config.toml
n_layer = 16
d_model = 128
n_experts = 16
experts_per_token = 2
d_expert = 96
d_shared_expert = 0
activation = "squared_relu"
moe_layers = [1, 2, 3, 4, 5, 6, 7, 8, 9, 10, 11, 12, 13, 14, 15]
router_score = "softmax"
normalize_top_k = false
routed_scale = 1.0
balance_loss = 0.00752
balance_bias = false
router_z_loss = 0.0001
n_groups = 8
groups_per_token = 3
init_std_router = 0.0148
lr_router = 0.00111
vocab_size = 4096
norm = "rmsnorm"
norm_eps = 1e-05
tie_embeddings = false
optimizer = "adamw"
lr = 0.00257
beta1 = 0.9
beta2 = 0.98
batch_tokens = [16384, 32768]
seq_len = 256
train_tokens = 213300000
steps = 9283
dataset = "wikipedia_en"
Below are experts of layer 12 (counted from 0) of a mixture-of-experts language model. Rows are named router (the router's row for the expert) and show model dimensions 0-63. Each number is 128 + 32 x the weight over its row's rms, rounded and kept within 0 to 255. Numbers have three digits each.
After each expert's rows: "mostly gets" lists some tokens that are sent to it at least half of the time. This comes from a sample of Wikipedia text that the model never trained on.

# expert 13
router:133160086152174152140123119145151095130095148141104155046101127156109103126098169174100165109150132148135091107121177066191145125123147115130077114178131157184035122165149156140121149092110160
mostly gets: " said", " allow", " help", " does", " him", " without"

# expert 0
router:116147081179117139137132114129156105150094123150164125049105168147072157105121105151171152075080131103105148098127109103198098137097136099077130175122123149186094111186130171137110169102099154
mostly gets: " f", " sc", " ag", " wh", " int", " exp"

# expert 9
router:186164110145120135171062097094150152174165121115163143065121164140129137132104139106158118138081178091157141079084133124106115143081159127102100171149111182197140142133177125137089137102122166
mostly gets: "==See", " National", " Votes", " Total", " High", " International"

# expert 1
router:118118088187167166094073085171166115134121174121177128067154160137098136163097151156097075097084095157114124116113148127150076115126114117099117127149133116140100100129168166137120143156143135
mostly gets: " pre", " cons", " offic", " tra", " ex", " trad"

# expert 4
router:154125116133189130125115105098168143144060156164155132135081124184134102108077165137124170159096178130112090188102158054099090126136130115116119133221157156098104090216118116136140183094148158
mostly gets: "i,", "',", " Robert", "son,", " William", " Mc"

# expert 2
router:152151133118129178097064132125158114114173140137127171096156157138154109134106157107115134103138152145131126096135122115101142155101153094161057203110119162162121103145175133128127192107143163
mostly gets: " dra", "–0;", " (0)", " also==", " Apps", "–1;"

# expert 3
router:170152115106163121105145121175133072158143160117105100079134103127118115137093160100032128162079127136128141130126134126106117128168207083126087148147145148138108138135141097152095159148153153
mostly gets: " album", " song", " music", " (age", " film", " Rep"

# expert 6
router:159149161124156116127080076080160133116113107147116150088097131143111108060135139125088081094142154120133162132097147102131095165099169130123127168121097117106083125135168152115122147158199144
mostly gets: " Kh", "|---|---|---|---|", " Jo", " Sar", " Nor", "|---|---|---|---|---|"

# expert 10
router:197136115129125137127113116101141098090150112126169139083133150193097064155075136159152160152144174084094116180140167073146128117120090069122140167185181134144093118189105161204100159092149174
mostly gets: "y.", "es.", " ==", "ed.", "er.", "\"."

# expert 7
router:176163095138114108127110128162174154145089119139118136026059135179135065129086202187106147155135154136115105079085202103139180162103192121114048160169128158120095118155135152103166151158169116
mostly gets: " his", " at", " her", " would", " him", " to"

# expert 15
router:162194106127130136142132105118168095132082167162163168038118112147151151134101151143120105125133216110188122101147151119076110133150123083083064165140121169123117104148142153138110152116158125
mostly gets: " team", " club", " station", " player", " area", " town"

# expert 11
router:167138152156142113165093132089108146163112144173161147096154181124067124112114189177119143077103139097146165126151120106145086143150123107116137162152190136155064118143138140156073137116142141
mostly gets: " Educ", "olog", " Pol", " Sant", " histor", " L"

# expert 14
router:153193137114136141106146076135171115120129148169113107141124149170152179114123180143114124099111164102131157153132149139147157132137138104128137173171140133132114082181123138120105124074108157
mostly gets: " Sh", " Z", " Sch", " Y", "ij", " Kh"

# expert 5
router:149151166162122143133122067189132118124081192161176179078076140122105130114061159166139092129122138052124121089138132099141141108128141129073120128154157223158081102181096095092161172108144133
mostly gets: " 202", " 201", " 197", " 196", " 193", " 195"

# expert 8
router:155146121130138146169135092114116085122076166134186126110140098127128109100080171165080123085096190069181064070131139140107172121131128122116151150152123141166114150190196164108148146156130155
mostly gets: " km", " US", " ft", "X", "%", ".00"

# expert 12
router:180116126111150187133066081120171120124051142130168178124099118178102113117089144143148163125109154101159101097098132136173107126124162111111128159165152113153130065169147141121111190083153160
mostly gets: " =", "=", " by:", "ation:", "s:", " •"